config.toml
experts_per_token = 2
balance_loss = 0.00669
head_dim = 64
attn_scale = 0.125
max_steps = 9697
Below are experts of layer 2 (counted from 0) of a mixture-of-experts language model. Rows are named gate (a neuron's input weights, with its number), up (a neuron's input weights, with its number), down (a neuron's output weights, with its number) and show model dimensions 256-511. Each number is 128 + 32 x the weight over its row's rms, rounded and kept within 0 to 255. Numbers have three digits each.
Before each expert's rows: a language model's description of what the expert responds to; "mostly gets" lists some tokens that are sent to it at least half of the time. This comes from a sample of Wikipedia text that the model never trained on.

# expert 14
Prepositions in, on, at, into, during after verbs like located, born, released, plus suffix pieces such as ation, ades in Accolades.
mostly gets: " in", " into", "av", "ations", "ade", "ation"
gate0:090126106104125111107141099176179117133115161054125166125154032156109124144130149106138149089160130134190149137147109128119124081095137098128157127182137076167099156112146086155159093120138092139127147113103121066079094071163139090077182083142142104135146106114146141094157127137115119157065141171103147137183118166102103170113145116090172125152131126095143149155155095160144100120152145145125142144150076108101145120099094126128170160064076144110149147151133099077149159165204113119123187156137176099088172134205151040143112096108104167100100162170094126109154142135097095082182082115152141138102132119147117144106108122129142090115139079118129124098103139112107066103143068115110152138129131132152182137167140145135112136154174090184164167188151133140148138065112181
up0:096156177125133146153109145185136117099144166070173156076126132162071128113088144147166114123139139088178106173122122003164133127086142152202141137112108119117119150169141117107147117157127149075121157136077098145098095118135127107050143130064115135125141190155150178118097154135095126115107111103086163145138126106128099155148092160105125135145101114120114130174132145139151023193132147113132099168133073155095046122104121159141145127149089101169158119165129139111096153105151090156176159084063143106085126120175152077135136049107225106060207194147096108120130075164127064161174141113150140148165147140121147090121061102145099099127143157076159129143142163122092152095099073083096090153189092070187124198172103126103082108118170113141129135102142147069124158143117153
down0:202156132051092136121110064073165127186096152144132164101131139131142098139133105112163121135142133118114139170116195126123152072088140186126098121118128184138141117133123083123086112186156128150173161117082125104151150117130108138102074160142152137161144149138106063086133096150059085149084134144126114119131110106133117104090179120174124188150160199105119106087166166191095103051172092103114071128202095213155145150161112163172161107152058123087114140136141098104092107124156096174073172159128154110116184110060121112181142093137124125136177123093093127143149118164137156108090105108121130118144140165146125127104111184150100158089131143133083121133183134076121091133123083140153092130133112122159122101136130117085210153081122148154159121158103151129180142152092113

# expert 2
Common nouns following the, a, his or a possessive, often before of, such as career, film, album, team, information.
mostly gets: " film", " album", " career", " place", " team", " game"
gate0:118089124119080103088132096081131152147110143180155187078151130115141119103068185148112163112144172064068146096132105151115161143145118142081118163073117100117130192109102196117116124144137106148115073142121182105126134157087155091077121135046180101166169097111122140111111102142154109093105112143140137122144126120111092154113200130097162162133098164161129164085115115172054118210126115082121133097133126149102103143173200089081130223094166117107172075093121152113127140055166159079105139165125123082127069115070168111113075131171143136114074074204079107104092150088197109178148134116092160121114135127073119198131121151073141120037171140136141158151122114105125173098093085151098137141141146182129108168103095103127096133104141122159103139137118104135111112130119150
up0:158067121112098082153136127170120126092072178103153135120166086146079129093104134113110158148164153155101164094147117121136086167163140179153138148093080097098145160148101181119160156127142128151164122121113172186116080125074154092084121063139109123124124119133102138164056138081136144126084121141111105107121146185168112122162148098153097121151115138177119122106094061132083107133122177074161126131129137145118143074189192082140144153075074117114147109124162118129194104124099112105088121144097146068175121166073107193141084139149125109082107105105141107134113102130163128179098121105105130088175103085146121139124125172045089151099074145206147149165133125048161176127074110134073108184060107154117116122119061140094144139126073153083076167152102120087086129085141103
down0:165146104124114087095233086174176109160151142170134166081154163139204170159125163107136177142110098120115131086116098098057073107056105155147181175116077121163020169138123160131143150150149179109130128095144095166103111170090179137145142146137107104092153168102092086073106093133139126123116128117119074139108138132129126089075141067098109132127114110093104150104132170155113144141169154206126077146106180110115144189163099101113042143120156131147096155141159132108090085097134119148170100113153128125104131133134093113178115105157156125156092077172093105038141099109119189180134122178089141098109119144111132129118081087133094132136112131128090155101157097131115077125152154103108138127086165158154133162082133138138183077116110158120145155148160112084089176130127111

# expert 54
Short inner syllables like u, ak, ud, ath, ok in transliterated names and words such as Kouhei, secluded, vaudeville, Deaths.
mostly gets: "u", "ak", "ud", "ath", "ok", "ber"
gate0:133098155150162108113135140109138161125147105089123184102151155121196098148103124137171141087164148126093152107207094138129143131121082065096150120122137113163100108124184206096091144166112065137172220152079144120109111147208117129134136119094121102101101117161125101118096123131119132137131094109163159130163177131120098133096125069148176150130163109126134154153068079195135145115147183104114123128113098134117108100136139128116125109130137058123113130130180180116140138085135137142172150123153084121139152115121134085177161137145120082081116164195150105152122114183149135129123096148153088131150099060212147139149103162095166153128079097086106120143131145111151144086137149149064135147106131075149180109078127141144156140143158077115130133145088075081154103096162154
up0:103120155094126148081150118107125127205101142126128136085079152061040110132121118105136201104123119153136078170059138112139159131165118114121090117165132100131117076176115098135107174073157120124132083108109092177151168120125106158161081125129119128153128107141115096205109211173139147174099144136153085168097141121103136110179132067108157105125121208115100145131113107165104111148159096137130102172117141158147097128092109125130117162175125139086155130145152084119130153165075125132096196139165116132140115127155137182123145110129107163133089121095141134099131132087089097175118048136074112100101144177075099128170139137140114157152154069149188105155154160127145161139154100150168132094167146135113141108164083098071161105134095122098176143080123171114130127118134132
down0:119173124144212170116126169162105133137165109136088149092093106065120154114104106120066152148136112077121136119154178108155108156113125103128069057081104114088091180168079101133148106139108109128140113101070136180121133111157118170150089192139126090090043125161085149152149123075137165154120141161079086082083128126062102133096140067150161139126134134132097101134117137103135124165121124158132074131132160121115123114204072177031081139132158190131148206066103099202102098144138069143150153141104115158102109081098106107140084113128142127069065138150090088132113153199105139099162142155159089084179074118087206141154154112080111180117141122171110093092084087070131124136076118133090111150119114103130128075125081115090104121169159168106147120121103156121184122103150150

# expert 7
The word and, possessive 's, and possessive pronouns his, their, its, her, often after a name, as in "Jack and Jill", "reprise their".
mostly gets: "'s", " his", " and", " their", " its", " her"
gate0:124125146133136131116099109087079136138086110127095142126140142121153085135136145183164137111040166084115152146129132087136110092084111081161140160112189083100152160098117112128139126145129165142179121152134129174128136147124036135120149164129142126090128180124165154112184113128140131077110223156083095094173094133103086069104187065117177122169145172163150143163110183079109144101097133137125078147159141164094059085162173105108096136167137097135107119129198120035071175164117154114136099141118109186099130054072131193177156148086153131074143145159098143118127123119113129173169139127075155172112177177156131144154142128137125098186077127151116134149122117074144131170149128129146153168125132108119115089161132148134127167069142171153110101149102149166165155090143151
up0:168145054159138170120099114136174158152138122136180117152141154123096144110127205054165061054195106150169119148124152111142132131136134096098103174131140129141135117143089119121171129076145146123152104092134140107157173134115171080166127137089130095168118110073131121127152090156124132147150090144122190132084132143133148159149112120132096135093084151118140050179038094104161179223130150155107177119104141232137159112100112095127122123109134124083174095103134103147126072097093122145150183133121138119120157129141141119102130182167159088099120153064125151162155127100113124090148158175167113089163137152131173129148134218137163120151111114154090159112111119105104139141131112134083050174193109140081097194135144111108087169149114200137125169070153162168110152118117156
down0:142096042087149179157172156102165157128125104104121156144055101185173179120159135119177119102127103113142089069142091106131112141147126164174158160149138151110103084085081110102184121110116154125146108186064092130141200061124103138113126085126074127111151149127219113152136136146126194118111053094096086161082094113182148151130143149118154109125148183127132126158156155149119125124119154143120165151087155160130092173195068121136163166152156128096093165119120117139121068194073137131056136163083161141125075113093147077142124089135077102175186172080131142132142090108095117149079108152136135088142149121102113077136126115218162140079147188169125175086160110109112153108141101123131069176143149088151108105188088112134123117138142195104098145108062166109138097156125094

# expert 45
Space-prefixed capital first letter of names in multiword names and lists, after a first name or word, as in Cape Bonavista, James Rice, Jamel Cummings.
mostly gets: " Sch", " Mc", " B", " F", " Ba", " Bl"
gate0:109109164143077115189112123093109071078156206140133108103082070156204177127102191115200143049163144090066164110080094117096089130136037090106142144161127124130093143173142134111075162125101143076086116124131114127144159140114112122182168158144072152112072146137118116109097110141084155109140160138095102151117111150184130164150126111129113044121138127200131142112129082079086119138108120140186095155118173160106114060104057114108128105120132087155145147148121090098116124127124176112071194156083082192132142156137078148108166096159117139107135165108134113134163069102162094146130133123140047145154166130149119119121043150130175180057157156120119124118108167145198177164130123115148185150139140122119139163159091116075064155094163110136081128121146117157129147137134103
up0:105103140143123099041161137146115111114162102165105120155145187098161078131094090128124172134126152181192087107114158128144144144123175168127153147091131141113149173135141122117134066176094160140096171119111127096192109128178128138125104108140094095112046114150161082151090140111116074152108107080127166111135141148077169112155099158124127185156139130102084102088175195126183175128198123094100136109114094070164127133150159112081167119173113080113082151153120117096107195115184170146118132128125158137103123102091110122160145050122166139190085120135132147152174120098132226145147104157170159093158049168131114117071167086084149090175128158167125113158102070096147112049124085165116122125122168113159109115093167162131111102076074226134135160116086156149123172111169114
down0:128095154132137175155098119125062103129137123191170107127107124151159122100112109134073107172132117117130140104138101107072150139168089127152072128064128130120105171147111097184109087187128147101103172132140115139071130136186169154094086066124139125114128111142152164128054103182168101148137130158096067183137039191180179184159093156141111195113106079127129143120168141128139180133140133100097227160121144085131144127113105152128107132064138085110130093144191101120132098084165114179133093105156120093094181120149155082147177119127127106134110133161210139114094145126135121146105116088193129155116166179124089144109111076108135124140121133153151101152166141083095088162183135149171075115125085161091041208146147065138134108115160141178094105136143141110122148083161153

# expert 44
Endings of foreign personal and place names, especially Slavic and South Asian, such as ova, ski, ić, ian, istan, ia in Romania.
mostly gets: "ski", "istan", "ić", "ya", "ja", "ian"
gate8:132174128151065126200129137109140138163114095054137153157147088143170080128118173103115134095131111137152108158146138098146148109128097160161095117155210165125133115096149147170181118174139137131146097127139154089191108139136102149121173137056060142148105141116066114155135130129123146140184095139139129119149170135107132111124037078206183113167105142151133142211127062156158087147165158151049169147125150075091131113133165074082105162102074193122085142164155119126080093174090153158119104090147154170062164170149148100177086049164146097105107108135118115110151122153122126180195185097090108134176149155161112145130112108177100123175043119106089127123109199146117148088090143143148141160147130096141168162067133089094107113137144104139168162078199090131108122167115103
up8:077103140113139111146154158077150124113129145105120094133173059145108138078102108113100103086138115120172180160242159140130150143119118156177099159136114189139133159077139199085134114142112109107125096221188138075167149082179101016131147178082176115148181078135112003069147135109165180105088101145074150128083114184137107139155180088102149116181139143156146143153071103144135169038119122119087115147155167126121085134072108142122119117113089156094119132086146137123137114119167155084149170101104125118125170118126091154139068143137100113188153146189113104110108162165102149154059090108125163088121201116093115107113154170162128129098145132119108151077087119148142075130152167111099114123134160151142124137070123117127148147151105097150139146145189140122106110078152161
down8:132139178148093086151118112155156127085118141104079142116104124133136051190157122120129114124147136136194120126099081146171133192069183149134118121127143165088065177095115076174137070136207131186091152128194148114152060195148087120142149178090135097119100121106172173144151098101124085107196122109099131078146180106122094145195141089171165102177154123169036084146161124143099180101104137143127119056136143142117034132137102121083128130059109129144174104145157189115097158160145067113127126110105149183088169081140116212103143174079140127158146057139121156103112148109104182106078171146160109179116158110109113127174109094139125078118123119130124117127112154102102057152121136137144111083131151099103146090135134083123124120120143146161091157141159138102133170136167118